config.toml
activation = "swiglu"
balance_loss = 0.00119
norm_eps = 1e-06
rope_fraction = 1.0
lr_mult_o = 0.715
Below are experts of layer 12 (counted from 0) of a mixture-of-experts language model. Rows are named router (the router's row for the expert), gate (a neuron's input weights, with its number), up (a neuron's input weights, with its number), down (a neuron's output weights, with its number) and show model dimensions 0-63. Each number is 500 + 50 x the weight over its row's rms, rounded and kept within 0 to 999. Numbers have three digits each.
After each expert's rows: a language model's description of what the expert responds to. This comes from a sample of Wikipedia text that the model never trained on.

# expert 29
router:531489578383516541519469472537514476496422604482560442458527559532537471590536556636483418479427504542495564469454523481612386444487466572494472515496541537496485513514410481533534447482551515
gate0:482500498488433550474500483441493558475540474461522550406464547514512529522501470485529435510499502479572407460524484470499524431562420616411516504523496522540536518505483447469567546514601526
up0:533543475517530403515538510471500510501525494562568446597582418465543448439475460505478530443483481519480595527473483527539494525484643468572509510536450558495530494455582567480404446515491383
down0:481544499483502486384535440439507565461515430487498532511469473540541533496552490453580468561552537566490458529558446575510499510511543668402502537484458473430498509553451490473481502446602539
gate1:509526488445535537409483515427509455575452520456530552496534470513444362485502515455420496424504536524478505603497482433475510497504554523505584456450521504465554527496559450413422513487544518
up1:503512506544463445569527497495488561419503544543514517494435535589495620578534469490531523483481448509547477440517533535508474474444523556504529589565467532483458469571444543552540462551546500
down1:461534492443595470423464364455510523593449474479541554484529526514447444473489460433487447463591534463558465558492507527495533473502513534513440510466531533520480470456424404476395500511437441
gate2:522523470501476513527477496449551502564422481489475536506543502498425478441578552520527425405502465475506485516510448538424509552471517461463522526415472517569468543399464510352562515414528482
up2:479506528471566457471549540528571494443542561498422499528451420407566441477462487523467500531507565577448561547466479480569436517573555484515452488597562499475547338525609508611400476525484515
down2:508477460539497448564614515574549531481492456470472534577522549513474480553477552568466456522431503590534531428529535497509493529458488447495481520586498505617477497518477447438512528479457558
gate3:530442522528487364464474549545504491474407558559493553507493559484441463535478513557495538554490457593541510476511512461520516493499409546419500545556455529538469483417477433556447492519469481
up3:455551478542446475487518583520580544427464531488608544475418467474438522496506502503469525592440510563408575428474490481494492497514443544483541505460468513579467501441455366460404452523442473
down3:484566515518604557522508430491449458530580454467554496563547506495423474432548474471511500453526587418491535549529541507491506515479490369507496437545521456457497568532550514480447467505518494
gate4:469592517500626586489507602552528477567524503540485575507611549450529479514536513548520439510525487483409510553466539492478495482528591436423551514534549407541529526594510487440488475596522543
up4:562499479460503456541470576545539617428513509515536432456474477458545404549573530446551538419367527588623562533416460433494402591525500467520455500575532560411458462517553548591439532577403449
down4:496490462438540504541458618466552478473508449546446525577530557569467517459428456510523487472583454503540427444572463564428492559479529488517518462506422516474551581531548509582570498467591577
It responds to: Subject pronouns and name starts after a full stop or clause break, before was or had, such as he, She, It.

# expert 7
router:528511546542570567488444462523442405491498401526529550505457544525511496476495518446553545525452573534472421579539534441471378521392449512503469565397438470557499509506499452488517578516458578
gate0:515510596508585564476446500569504455511556448457500534522470552557515471433491489443477497432488555522557524471480565526507398510572524499493475540505550545486432508479530545422490580605441562
up0:519506438556508538506471559445520555424438545535490498550525530526478572602528507467480445510460538419509434460562511519481500583536477536476486556522467438536440515477535532484434548501438544
down0:516478465565534486467443538521509487547511422505407457400466419593527511432489497472556505443463517457440469559476460473479524484474439478526436535476512478434605463533422575523537511499471399
gate1:510503482509495595481428517507475458508520399528437486464409467482519513444524556488442462452519529551575515502460518347467441479447446466533439501516474545580485513506510586496589486560481442
up1:528488536548431520551426490432518484510508607406508466491480429540504573521489507619453436647531515444403505514519515401630501609567482508569424556459519473555501445469501436543437528452398478
down1:502494507473605420446539566488449496511553535515473363605482498445540426567503460529611532510582544528542488500493541481512506474525551495461628590503458507515513515446523604454492511585533550
gate2:520425461483465393476589456463477439485395493444509523439489488499564537524527534493449410608608533477519468504565504509576464551570435619471523464519482491604431491437535529445455520569504486
up2:586533557497545561541468539545526553495501500536389477578544510482468534477496430549589544528511452410494477467497524544498542462431543469473464487522530491405485520572448532554569499433464538
down2:509533501506530459588596593381508488486489466457522435587447512481541520532492553519460556502474538558454486490545542509467458436438470447503456415524537540569540435433513505503473486475454412
gate3:442503592491537401460460587544509506512462511547525547581490460525544449556498460589562499545419513494470484502494524520510531540442496557480592514421484578565550548517386426464480477403422501
up3:549390444511433537537560556514479476445571471454557523399442466516484487427513556554504581493556566514434512575494495450408428434582553420457478465530503439504426410514539581522533424523460415
down3:557570532514486452506458512507499621475511494497478494572474526455529545524496513406479471475511469478508552444518524537450452506406492543527461563561442455659514536501507461556566481508452484
gate4:550486487530482515516430538532531467496545475483441533463478484547535546496438500499550496596576508442498439490491543474549441463510541504515458517564527498541481462579475444492507541555445465
up4:483527363485496516660467565501483464465393553509567596454544479478533469448521562534474502425530456520492651384522481508456598495550411443492495509482512441519549470487567496522505475518517489
down4:465479541480476457412574520541584437570499550552429492528498409415597468547518500535460481458449544602491536532604459522466487500394475534583493511466420538515560591582490517456514481524507464
It responds to: Degree and quantity adverbs and connectives in expository prose, such as most, well, much, rather, however, mostly, plus -ly endings.

# expert 50
router:467484601484425502458539474563471490473459600490497545473472576543445486486464505455475486487486544540403604504459519497500395444599521567462477472520437552440505517509486510553506562551626468
gate0:468482509519450496504521525506505469535519577547546503441418579499471528493477491412594571493585509529567459459468468490458470550450555544521494588447498493549488428568468485534581562538446528
up0:489558531608478606446471532542399549579505561450524505519507517389462390466555463496554583463460493493511495430495461578434499456512578521539476563523488479495467464523535570534439448488470545
down0:407502411440521611630571487350459482547563455532432528497568435503454531577405491486468495423562512438607469497481514549528485549482529563483529564502434492466518485550470451516455521398466443
gate1:485541514430538483479513535467551465581553529486502449547637547504500528461502533475518417454581447488403526525514543515411533520514490454520449514490508528489543430500528440515401545471477474
up1:530541498433434465504521474509541383537460416488552545544474497545538522551565486518451524514544471445495482542506563458559476604535539442564545521382521431525552549497549510482458491497468521
down1:409504550485521510397485525552479427433428453535483431505551419499590493492386483561487485406497523599474504542501546499446573448482543504502451503563475438466515481533436577493542457488458490
gate2:564511524530522554484464452536387458557486560557470561542501558554532525441500425435455431511492499592557524507488562500454512558449486545424424455599504499528434568549537529533480437521525571
up2:486535569449609489514449487581524465524578509525501464511608524542516535575512455413489481459502472444534559598429566472467460571321443468475528558513449588462537527518608481547535497503551489
down2:455438546540536533497546449563511585560494544512493506548394396468568426503438451481489485377419468538504512475531491521527518572519503414505444462502445494420497518502426429498512497563492471
gate3:538522392587574501488513547522465429496442433582486440513526511492448558474434554483472580477519478567432540497490578528389517477423505526374477608474582513492565451435482527491436505514457530
up3:527459575483523513470445479496501497533485469447494551510445450546414565505411469514607556468414571560584437471429469511480423506555489456500478482545484494597398421463466525520575497508512555
down3:435506413460496573530468489532509509488518512573501448490506544512376516607452460490538465580591481445532535451589411530686528550531443481412521540567559603606503468506412429519436497484459470
gate4:521510551588533367501511531456528455478492541518445533497522483418407445431367478466560559478484435502431425510539556547459508496554514426533491505566399498598465425457527488427534542567476460
up4:569582532529494484565545465454464448521488584500498597533426441487465451416508465496566531524494500513382518510519528512536457529506537451550401536548436534521505493465541529401552510611474496
down4:541541450487475488526453477484581476506571415519480437452517526530558493463634490604531474475564486524502513578487580477437468560567362560554399508508492481488534584530422503514560526424515482
It responds to: Word-starting prefixes such as anti, non, subs, the slash in and/or, hyphens like all-powerful, and first syllables of rarer words.

# expert 61
router:547478420456476462480469474576550515507500552645435506500537415410517468470438572538580519508463469523520398509517484489476557486495528442510548455457511569522507416560527385413457493499376597
gate0:514522504504541415579481559505538477620493543581381562558537444436452487548491525487578445522539485390474484471546571514547580519459544496551508530313481521527460532534497615504497500515482470
up0:466418493599469441538496542504478441462551610519453513497516461458464529565457536538536510586401504506462472549545574398459432497478461471533431512381491521554507553399523524467526450483506487
down0:454495577615452466461480477601396531533423499418680530538451527483482549452518519400524496531467622449508423502483516507410474559473475517578532509597456486484562471519578594467568532535494513
gate1:514521550518524433547558490492530500574561495565473520500497456492415521433496466480520504581532535455496529506416472457456468389478462447428500421551455548441376522495631524442478504571508467
up1:434483479485462462535531599517490561532556487460540549566491417508510503448435533433518504544450373564552496539526483492485469488517574525613442512449521522497553510470513519532442512575453467
down1:565535561470569550485490521480543542519508498520394508524559485518580537508534537599505498509505507529395402555488538493563448550558488502546527527493527541440496443537418418503405511490517495
gate2:471407456473457531561527479525577490470549543537511477537537427488521539530538607459512541544558439451492505448568544489457479343504466547442512436421571483417537522460560477497478523545522462
up2:581559550440582491523502526480453453476516506467534558503559539465543387498455439498449441487534442524534593509448539434466553458519483503431467524489562496616492488408469503517517460551525479
down2:493465495429554554507483487490576537542499590624545464549580525585497492451566506578561528610437500545570581480536465477451519460494586600403542474532458547545499474394469599514471563531544540
gate3:560525461577605519520437520509436496465488403515501478454533505498572429582542549595515436581414517517465439500549531511472464500440533423460484534547574453471424432531528404499460508580492446
up3:625514490423472501599451527476586566521480489528518441527447522439497462487561496523538523528560518414516520420578521454547535504431562487475430490512563474402502516537445482468430510450516545
down3:531510451451453604492496446509466574464480556500430485395463411594512417543451464564478480461464412606461482454475538523593435506511493446472400442489484455536557498519512559487434475411466522
gate4:486410402503520437497498444534486490529555379511508507444416452457420485414509437550477513506549457539475522590528516405429554467478512457480480540449445442506461458505472424497470522515495499
up4:510371426584549459547525443525538497505553414543517557515464431438458410437530517582536445417499532561463507577503541444485546446499495521462486479498497453543407435427431519504423505495517538
down4:512522542631542561518509497394561425568522519503488518535470543486466537409514470565578508552405545551581472531440525460493488457531516441420449529521448478506473458484536528449542465423576571
It responds to: Sports terms and score tokens in tennis, football and baseball text, such as free in free agent, signed, draft, MF, the dash in 6–3.

# expert 1
router:495520498497447537443441440482538504522530530554491476531535486531512517498566543501479392483481614456540506566429488480430608489520556562493570450444568469436560535501536486433470514547529486
gate0:547606494495520450503451446555463529473583539470422554562551454488530530437474496415526460527550511446449544448495429546489527576542507461471548522485538512551560585505561489478549557506530572
up0:514478467496493570606497493555569608462495522576559475468485551461454450487553498492365503524395421489492412522434451527552515534441485501428428560486476461570518509571449548565494541506482407
down0:501518540485599537633539543513396459456523429515523484463579503527538546363548469482402500489564437502487491535469534508556528601433555492560461399510492548516544483598451527474507586463429388
gate1:462560527527529467490525432567482436505499501453495561556506551461593486531537454516574475508499557425496436519558448553492527545508473440539472519493505476483489499485499553434488555473386579
up1:596429481490468505500607575430609581499482480508566482467427413474423546451473520523444582501514495649478514485374539452497490498518573509495484471577497541515498507529521466473551530577574476
down1:519554474529488478525486508458461467518516530463448493463564527485482506457547490546558458500488546436477446450488490427536507475538477600513473453518484511500456468410502493484427430503489536
gate2:485593462521443534442574497493364522553492496433531497522527532599522493461513539547480543423500492562515500451515418451468543474542501457516507582437502551453514494533519507504442480454532578
up2:417405456440467515456581444447546548584524480505522502444441565575584449466506559554501526411466557502549442478562444445481520392571490483537471504389507630513501459504530537511467510540558627
down2:444507507483484442468523534548509434431535406484527540494477580491516525496538542462560477514504458519527515509437503480504498466525508463460523514551496474490500449507407432501440550503453524
gate3:565421474554463509504496518458485472521528511471505597530471490485504494548470489518482472473488534477574542582488562556478536441481568508495469487413559512447500486490557540516550508549565514
up3:506510561528450460478482523505537555533558429489461520485503476517458552475563535493476461457609424472499490426482392525355489593466505465457436414496528509473473537506425559521529452462428542
down3:466460503536517580550517567532513473523514428545506554423578523501640425419457454463521407512507524534456557529576528510471521438514545471539501430517512480441520664466484509471536536506512421
gate4:564467558485500514449473431508510413457587497388521502422571475502494511557456487492422525535477469594465505520487446519417512424487557459532490491433552587521580549475501508500505502520552495
up4:430503462525476473586585555527403538495399424569507543541415526538453445461527440504494474441509506486598514443554584468560445554468464508498465538610424410498427457478502514476593503474442527
down4:542537535538547568493438539485544493456486549482437497452524433470415414503549506540498498562390483538543505576570478473488552453510500453512529572424518429499492514454552480567531499408584544
It responds to: Final equals signs closing wiki section headings like ==See also==, plus words in team, university and place names such as University, Toronto, Rangers.

# expert 56
router:518499534613461499564446467478448496461518558337528461481517524506535496484456524407532550471499472485503495598540437447563435535497447583472480412511422516552474467505501526584484360469459447
gate0:547530518528512527469581517427504564487525519440578541535472458482463481618529485527595546454534618527491547500520495483498526453459530503444467485440476507485489536475418418457515453442492564
up0:512417382501457444545514479593576422585554549470441470460550526471511524461484549570527506471477445451523494488502481515464523525558447464469483484527477529485460432483537594458495498496534465
down0:491467548541525490449532586453521542481532570487469512526461542471504487489481471417514490539470556472491492449442537515500430530506510526448515553442456470517492510471477410501526480518481474
gate1:510466491506512547489589490464448469458535503515414484491513450503498385424482486576485549463518462479512602488467462540510534464520538390589416483491589519494538430584474460497485525444455462
up1:429520502477502460453495436507414572412414503560559550543451515507585560557514546526506437489529551499443458563542564435450522507533458492478515414480466471504430502424436412487469533435495562
down1:520411561438495416492472608485496505596524551405488533530505564549453524490429543563628599478518404547553541442498572578556538601506586465458549479493555527490465434504339515495581507457496537
gate2:573477536543515512606437450445521519528586535436546502473520546550424450546474542432515531396549562429473445517614498450484456515469553537404494455503559512521524455602433462457572464543450552
up2:537418443494392445471426560599464410531527440537489479504516474544476403640530451542540620500415406491536549397468499619514550596516484516554418643411521514555443488487522430560466538438497539
down2:392526530450493519536465455504527472548474460487503544471470467430560398523552480471516472511465500509525499408501531510582465399489468481469450568518504534473502482518523482531493476524453423
gate3:491533531532495483590447424518522509459480466460487478531583530548522469546524449433502479459520532454483420500483556491443503440543397421500477492506417537547445453488485584493460481514479532
up3:551451507504458456545509580471506422450378513500612423475391598494469421542560443471519515464512588517582401484385477513532467520463544563539465486474545501543546565445459541558513454501512523
down3:466516557514579503454484546472496541496661414480459555442498496465590543461443592521529503554504440532443504457565408545464533524545437459539446493512479476503554502554576554477542463484498482
gate4:594520512541455515587435470528463515476484477517580471412493574507482427531589450467518478454404443452579524487572414530525534501481421636509506556559498424541504589478580540484433458508494490
up4:421475505477416387530512530479492448587519472477427547499483420534517507535521557457490490471543386522467588448484517435514465521585465465562481539564445652496418409383491504471501544498503502
down4:517445508541514515455517513441551549455540550535480580550440558521524602505503482429402543454547516448538508554510439506441408425417487569495457538460447462506525564492555480550485484470495493
It responds to: Prepositions to, of, in, for, verbs ending in -ing like using, killing, and dashes in table separator rows.

# expert 58
router:481468496567572466404434406545524471606576554547423563500550494557540503496444481544474423473466448543472537494481534561447577445586451516491517482561502509497496544476445507557448406507493538
gate0:527532474581464507526422496484512438494574517487465495568441484532548526526540480499502473513508485525532568476560461586522518468526422539533425537428525521473486453477501494547491567467596563
up0:524434592554524521517486492407538512610587423461527494510484477447542508605464486572558472488493610487469513513478544473554516482515553450464539537517487509519551487457440521536539404580537488
down0:448473468481466489453428455523561478436458508419512508493488425484492557400487418487414459448506562410492562382540467398474507532452569481522487445634438561413482528464524476472545536520443505
gate1:507484468493494461431446400427457545476401437573494536528536414499495452497463476358500544528560601483484540392560461530564465449482446518511568539549513513460472549507460490504507550578571457
up1:452441465456477535458538455526472561480379436608484564572457533511501601520419477508502565499534471517482587479490435541417433501475471564482506528510518466496409583516552590486568526565565451
down1:525493583470545536505448432528567514444506567485509547559440459572524500478552538523484488523515479526468460533474575461447528536569554441407453421502459514495504442428461451500458475488525458
gate2:410481461541541557457514488385564559575478488491525560552501460513396465534496496503465457560530549470522547445406437528404499493537520493481589456547480461481468536462508448580419545595457574
up2:550528403454413572532469509596543485495496443504509459538556557577489536423482576469477575384427468448559434539587602535496489502441464413541434507485550513566570530525525498473489564466496446
down2:509476463460529499388602577543449659477475486458440486464521475536515496536567597500535555489508434533497475598501478464426491522401554474533442461445466549496499518628578503498546522435526510
gate3:648484564576529437471449465466627390558541532430548514525474498438554566609574544561443520496521424449534407497545496539479447509571388513570525534459483514467520498505475456493538434560505490
up3:525406492500484486465517413548637528405583524540499509498518460443492524546572577508486483524464528514532535411461514556551366400479466511520570648520484590431580425400536453434527450454515562
down3:455511494525548538519504445467462546559538538526472512599521564441418526483494514463395560539534546478416504474525545500449474466490506501465560478443551469513439449470409510530440504551562575
gate4:507510572474462497541487514417387379563472519516435472490527490543473484443489550528405382414528544474528444526566540475436439515540511480563475542492556484517524461529480530477510481448549506
up4:495462582517533496550523520394445458533577519559505425492467429421411431442482562512517535442518604449492516566498516435421436510536549560457468537480543488561526446544437467428451506380550487
down4:504503476354441421544510438504500457528492445484395532381486589472475551482478479540462438479449529562502537502416472546472502467454585486423585430592440374562498489513382451516507558576524427
It responds to: Starting fragments of longer words, such as comp, acc, rep, disc, cat, especially Republican and party names in election tables.

# expert 53
router:502499509622425376450451449527525531528450529536496541533470573453428458526499486456486445444558436452529516551483538474520577418517530487511542420471541575521540574406433478526444399567508546
gate0:458461485512422505555545536492575465470526465503503508473474515534500535482504473511451538523500453514500583475396473496463556435537459555407492458577532587512398555602516444554503510446558514
up0:497556457497437494443533509484517595470634469526498478573413409380449479351479497461487532507458474579368543439502538493489535544480582451566555501459432544570510534543495548507455540508551464
down0:493421489408564503521453499494552593469429528545591491485552482465568478582480499535481446500515504496558545566518369585548475459518578507517498500502513507528429534659540522491487548440586559
gate1:517438494506496458553315435530560518629355370616418481539555563545495493482555420496566453536513531502506492559516488508481515583463500514382476506487570517533522541486518562460542478549434599
up1:502517627548549544497530513454530445427618603489505562395464430548539532459493594546458531496515487405492500491478502509622487465482525460611531495546522495537427483521584480525528546450470427
down1:534492374526514465583561478545480531508428479457445470532536452491478494549528459464563445578508456550486479479526518470426540547461490473535483419444516488511508562583475403479464474542483483
gate2:534456442509418473514548471418644488573517497599476546500388450402524398427502476472504555491453465589452448376556420506485554590480562477557536501507457482516458486468533558493550564527505571
up2:521546589495494484516464497544616455588437495477508559548454522467474478486561528525486425443462465480415528488542486552478597514439530583527555466514498453546489469490532534440550517493495492
down2:534502408585528456505414500493439567442542490490564518388448507455577496520406407444458521466511527515501423531507436541487514583553572485507563509383507514542490413470481444535459442540444446
gate3:422525551474508571534593528526426524523472510521497494475456522511469475479462477558475507364373539447472437442448566457527464538462540546501441554598516548449526441456503470459514462459373505
up3:569512442473529426467476554513540504469526552381569588499540447503542475574492522493499441586543522521489488540555419572477486484425440489469568428467554410540455486562491492543567581492602452
down3:491492585464504508492520549517380549517505467476561458520470481508469493453485520545410412574458562480457494547525498499418505534481422454536487457487591474479484491459451405499480542497376506
gate4:506575424516531566446503437469498371593478480477492486440536461519445466518612455461412483446580456511520496465501519512586447471550493491521489578479523430511469535447550560499469491432447498
up4:481529549473461401500461450506495461548537477500500495542523474481518557512512450370409457517414468456487498554463442481448545559561480487557526535488531577530555464476494492466422444512450512
down4:410529506475487528616418526523440480472528565505512532404470434571503539451472482521564508444516502468405408417570498471530503440559483493524462477516506480550471406493532420556464485484596461
It responds to: Equals signs starting section headings after blank lines, and month names in dates, such as January, March, May.

# expert 46
router:518477515383482434540558530397491515491521519389455498466574544544625505545617465508527521495508488589504564462482449450601519491516465495509561486499445529373561559522518454552524490467554568
gate0:559576430525515545542404494582425512475526491487560495556521519440559475510575536545535497465447443444460555546470465489402584453506430530446518439422578531533495589503460503385525480511460458
up0:514503500582582534520373517542507441575474559492521546445541548449547493540443484518540445498516488506471493535417464413445440506468584568519480432487576517426492489525407498420559382514440459
down0:461554446532481432481478509480495513431542516315482465430598525491594479464531500514421520616522407474456545512484498502550536452555420435478464399451500574560528571494531564516510466507555424
gate1:515595462496417537602511539495450508442510516450560511553471374482532496488484563492483508541503564480495520549436497604538423436492584555425543543540485441469530497535481507520438545546576449
up1:480553476519510528421529555577574510501462471405485563580473411463517458556518495534409486554544515484491554607561509576491530482456516439488561464526562513523444472592550510527520411469526472
down1:501533414480509536568521523560527541530475518417491409543545571467559498545533477450422524557563484447519525474501513520507566465513502518432514513470518548520466420462579457492508488496430483
gate2:437396520469542476538449503433530551453574521536414479557467476485595488495460519516462484533470387455579479468519446509415509465488477413508500536487505433457423648514496542615545593548463620
up2:390500382454454506509505439525548466393432538411635524565544485550585558544529443467520490524518468441483527554648626462535523543516451541509531536461517417514534510487437512473482489406611463
down2:504552533475441457511549573463590453556445482490480406498464484526482479606585521549466540561479506472533506571508450549547508501498519367431531465449549515445478566524611436454537508509568507
gate3:458566472503442468581555476574539521432586459499507519568580514598485595587428565546439533519511493405643470432453491536552554504509493509508551493441506503465506450524449562486487535437356471
up3:550512444477427497543533416582516482521617472505488546525574539580546530573484578509482476556569515463635496440446464605559484454499507529528585503490457593465485488464472560549442538432365432
down3:515423495469500551589458555465457511439420515459393522497446487511533481407464522509475480431434527515420512486506576580393452475478483509398537397426432485579521503443567522512484564516470494
gate4:490531517557519392587407465580484424503442644454471622511471488607530416488487508505484462530542582561505436456513476567526512504576557412425532485454478603482575558471458439460507572532442499
up4:526622493539537519471473525398453528452545398465500461449580616527477473445483474479535524562387553502469489483408518533470528475493528508502498516588549545487422535521537517534552356565519501
down4:592461459462588508486478516538591465563487467462426590469479535443537573519469473511523457550508390478494518476477445459495529363538517567458572456405515480444508511479473494471533503491477565
It responds to: Compass words such as north, south, east and western, plus pieces of place names in geographic descriptions, such as Slope, Brazil.

# expert 22
router:522494500514579500569475415597528482499523576515571517522476512494432477443587548411478441382517499447489562544550555509521472449518425561481499537542478428551389493429484550540484511427433466
gate0:482534584533494547561515538581481413510430478603501559555490468510531441543487523531471511496464475473568461522495469547508578489456453441402428566553502505463497482481487435512468503536427470
up0:431532516492548456436417471499415497495562440439518437555520505607480477480450498398498477478469423497504491449554579520482466443463421499472542570561486565522481506533549492441467422504486477
down0:536557499566445507480461540529615514432441472456465491473436594490410501569519393530499551510497483463405495476422618504518525570493484496548439516529456480526597500486547536587493385506480517
gate1:557466467411472482626479390512484455367454507538523472456506528474514534460544474455445447435485461467516526475479546430525508540536526527556497427479497477502577541474564500575492482422533497
up1:490528471545552488385526491475485538553599499381531487522487504459509504594487443541566539565386592552426432575536545483525502482484518503440496596505458445541532510535402546451552417449492561
down1:533527473479463499500467447488490510488481485433551517517553543492346403499484553496492474392555586569448485489465495480564562534466520548376548604496544440405526563507412475540578480547496536
gate2:540524363465468435435565478462556528449523410493543623544590449416553554502545496581505522530486483495545535591461450549506611541415416493487448504511505449479630433452470531537525552479446516
up2:448465559504456536566525500441460424416465557634509410501514527536465550501468485509476503466537617500460556453526556513508480532576555566474557517440584545518427475572524470467513568573537513
down2:592534482488426479454496595361622559569556526513430525480523547507568497439473435459598453596472446461493468510506510466469499552539489464505491537454486504552541473469456510461501471530494499
gate3:499445446511472461479568521577428484513513499570484509569500478412524497533510563548530445554533503465372458547530451475459511446476524438451470513507563583448468456558525490562494508518453559
up3:461508472517586527489368482498515456418562480470495518527450480495601492532394404475459556519504445530540466551466491575470425483503562541500501537483392427584516562524471538504540539512529525
down3:435581488466632473508511475551564596519474518477415442518504496551531576594518480542507451606511404519502504519441413533548505479513528486519444535527435471517525563544478518480508507495506527
gate4:568476473514502464475430412503511465495468414508524536424470561437562537459472512448434471499486560501464431555510422492503411494513519605551566531548518431378607561501569568487591529509512486
up4:515422495466612464456496543569517538533518463565511588506482505567534534618532515560568462545551548515494477573455484538564607536543475501470453463549522438448452480474547567549444548435497510
down4:554507469542477503502508589540412504537467496471500481466516488507426540546468470505535527471457540473545480521455451450535498491612559523580530520506482545494484387542604470576522454486469483
It responds to: Digits and words in monetary figures and quantities, such as $1.6 million, budget, price, worth, plus LaTeX symbols like { } ^ _.

# expert 31
router:485515459617490568552426457586501485504525493620533599470545595457486474525497550526516477425519535448595497521460489484502476487406523546468460447475431549523496470501508478556492504479360521
gate0:513449561518488428443492482463428428434541476521505514513524486524558520568506481460390499432548470489453513523507566479557429417477494524521518583554535451453451536611469516559493535534465479
up0:464531546412580537516497505431503501454462511492425420590489545461485521376508496540534486523513480450501497487545443568472529534449564493445462507453520435473537479427513455466465468427571504
down0:515553505581469495560529487531468578502523541508548501481543492500541438550532471566445512563484538490483527465591612556423458462479510464441423508473523516503437524446483576502519615491475525
gate1:492464509495501517567529453495552466517506479617474449510509510544554480431402488440442526421529514516581515505442476484541555619566416441514490455523551496527507559469544543481574488440464551
up1:517465413456548512419425498518519506517527492389473511459522471437453500532513499507448454491447433435442499522553467561462479477469572565548570520473475531501461442536450523515491527550550372
down1:451461540369430545497535467413446504545563506604517446559469484357552522496442570478454490457477581532624468452477478473473566465555469440494491420565466451433402485508573506484458528446601497
gate2:545486455516468467478470483526480485476487515561539550525569529492503476536453509503428502498573529569552509545470551481495454545598441538558462428558468543558413554536492571515465505446455560
up2:456543500493562447498514473499536633518508466517434535615555482534429547579533514540568512584446545566555461441608412623399545561582529523520519541500471609483472569487516524502466547532439487
down2:502384525514497502534511574592452477532487541580436453498521493507498479489519517490465529466459512469494478478540537397483508450562459470472433467629475452432512518492414543527480399507559576
gate3:461491463590499496447523509510468505527585412474480585558516448426554493434501553587585513539535464434539488514531432500495528540477497447561482430426575439414508501520535526550501493512469659
up3:530538587440549525509469494516495504557511631537377513553430506536440440579523420526470526431480503576464524520541500549579454522558598408458566481539542442532507468600358510486522494517420514
down3:456548515568553401540542440514477449508514451513427403509584455387593505484502461458491501579477588452581419484562527494528566569449462506472415498523512538479492544544457475470507489457490534
gate4:552447410437522385482572508500444431520409519500487412420548494545515543466484425514538454531429528514533485545499570489548526436495477438554511605560465537574442505570523514522534604540612497
up4:460538598354547523490541510526533461445560469436505430618538458512527517461503486477524507515537506482413453398596480519486460461464514523525486576476510474347470498518512533445445494468567538
down4:510474502574529473471493582529497502516504473497504535536504429569553467516557510583512487429541494407568533481486536432460486490469412533536582416499552445546599556475500474497498505454442462
It responds to: Past-tense and passive verb forms and their -ed endings after was or were, such as released, used, held, founded, interred.

# expert 30
router:476553527590524542486538525487504540526574522574402565534471485547475500512461469512486543541523596518451467522491522490555551478484483459460502508446427471533540500591480425498498371528433374
gate0:522479540433538523598577467411514475422473400523579437426512466480489473497448526566480511512590460604500539381530502443484518549472444471410479482575535538538509614532511469471490559570445450
up0:500504481499459513470433451600482570501524601458435517587528551447457527527477400403506497484468589373491452606546548557467438510579553601652490508403443439505532446448470473534522526479531588
down0:502507451458540493486564467460511538441426468417485573557493491541532404413457434557476482461558565499564479588565507478422565499498488511452514443526492436526514528486549521479521540476438539
gate1:472460539523401638469527537476606498481569537560531425498492566492486550536471464463490609533495571534506433607363501477524500425420556485477576478461476491409503427471470469515494487446445434
up1:393487489490477615463529523487584465489519617600476556518490481487474533535506461437460574543497593510455483601461531471603539457489624436488589518437448524458531419387527523488471450400503469
down1:552517502542500437462417418528466416526536444443518445545560329529472510502545492407498473432537476442525481520441456544561502620535543492516524541454516496510481455485506531490530527427495519
gate2:483587518474550576504479501502548495554522544518478523543581545637419463413474473550517589577516468502488507456562568432554505476619435452390642429570458587525579520451500524437470464464500532
up2:608494505529564407553436474512552435502435534527486487459563506514437549547541611456475465590417481503383440538546533398494553537536558502537628534422571498474427475475582414462513469473476481
down2:523487402490609515436536589492413530540424527423546468583528571496508456523501479476484552430477501447555456495544540554492491467525578450491479425458442496542529467468491465459449558518561534
gate3:462504512570474558548521503480504565515506603444486564434505428521440455445522466490533527565601501602432494562400546486576443450416520441566497548524543566542542502547516468469435510539437535
up3:487462581453573495454495456482468399452402481511550437565571498484595621483419463525492479535467534452514486430483525546462498480537391527523537507578528477539456541525576604545557491534492512
down3:415489431509537469536452471486461526510456443459481506506504541483504422417473578474606539499473356590494481647463481405542511379505525486513512526509478411498536530583442429455513432582559478
gate4:539425455474495472463541453507538541418492495549470484562539471561563446547476527483499515526458570535442487429472536534468550499510486603518454447420447523558492519544538578490476463448532431
up4:560541423546435499491505422430483412495479524424469502494535419493504480503446528448473554531581464602511485525639568468523542446473500512498483454374518517583567463419501575564540444546513444
down4:494515466456430519570417487405583575461421518532493477523534514517522550536559539415469471430454454518404454469494505485474507535513530463446512567550430458508519432482495483492513484571475498
It responds to: Mid-word fragments like p in Hip, Typical, Episode, and numbers, periods and pipes inside ranked tables and chart listings.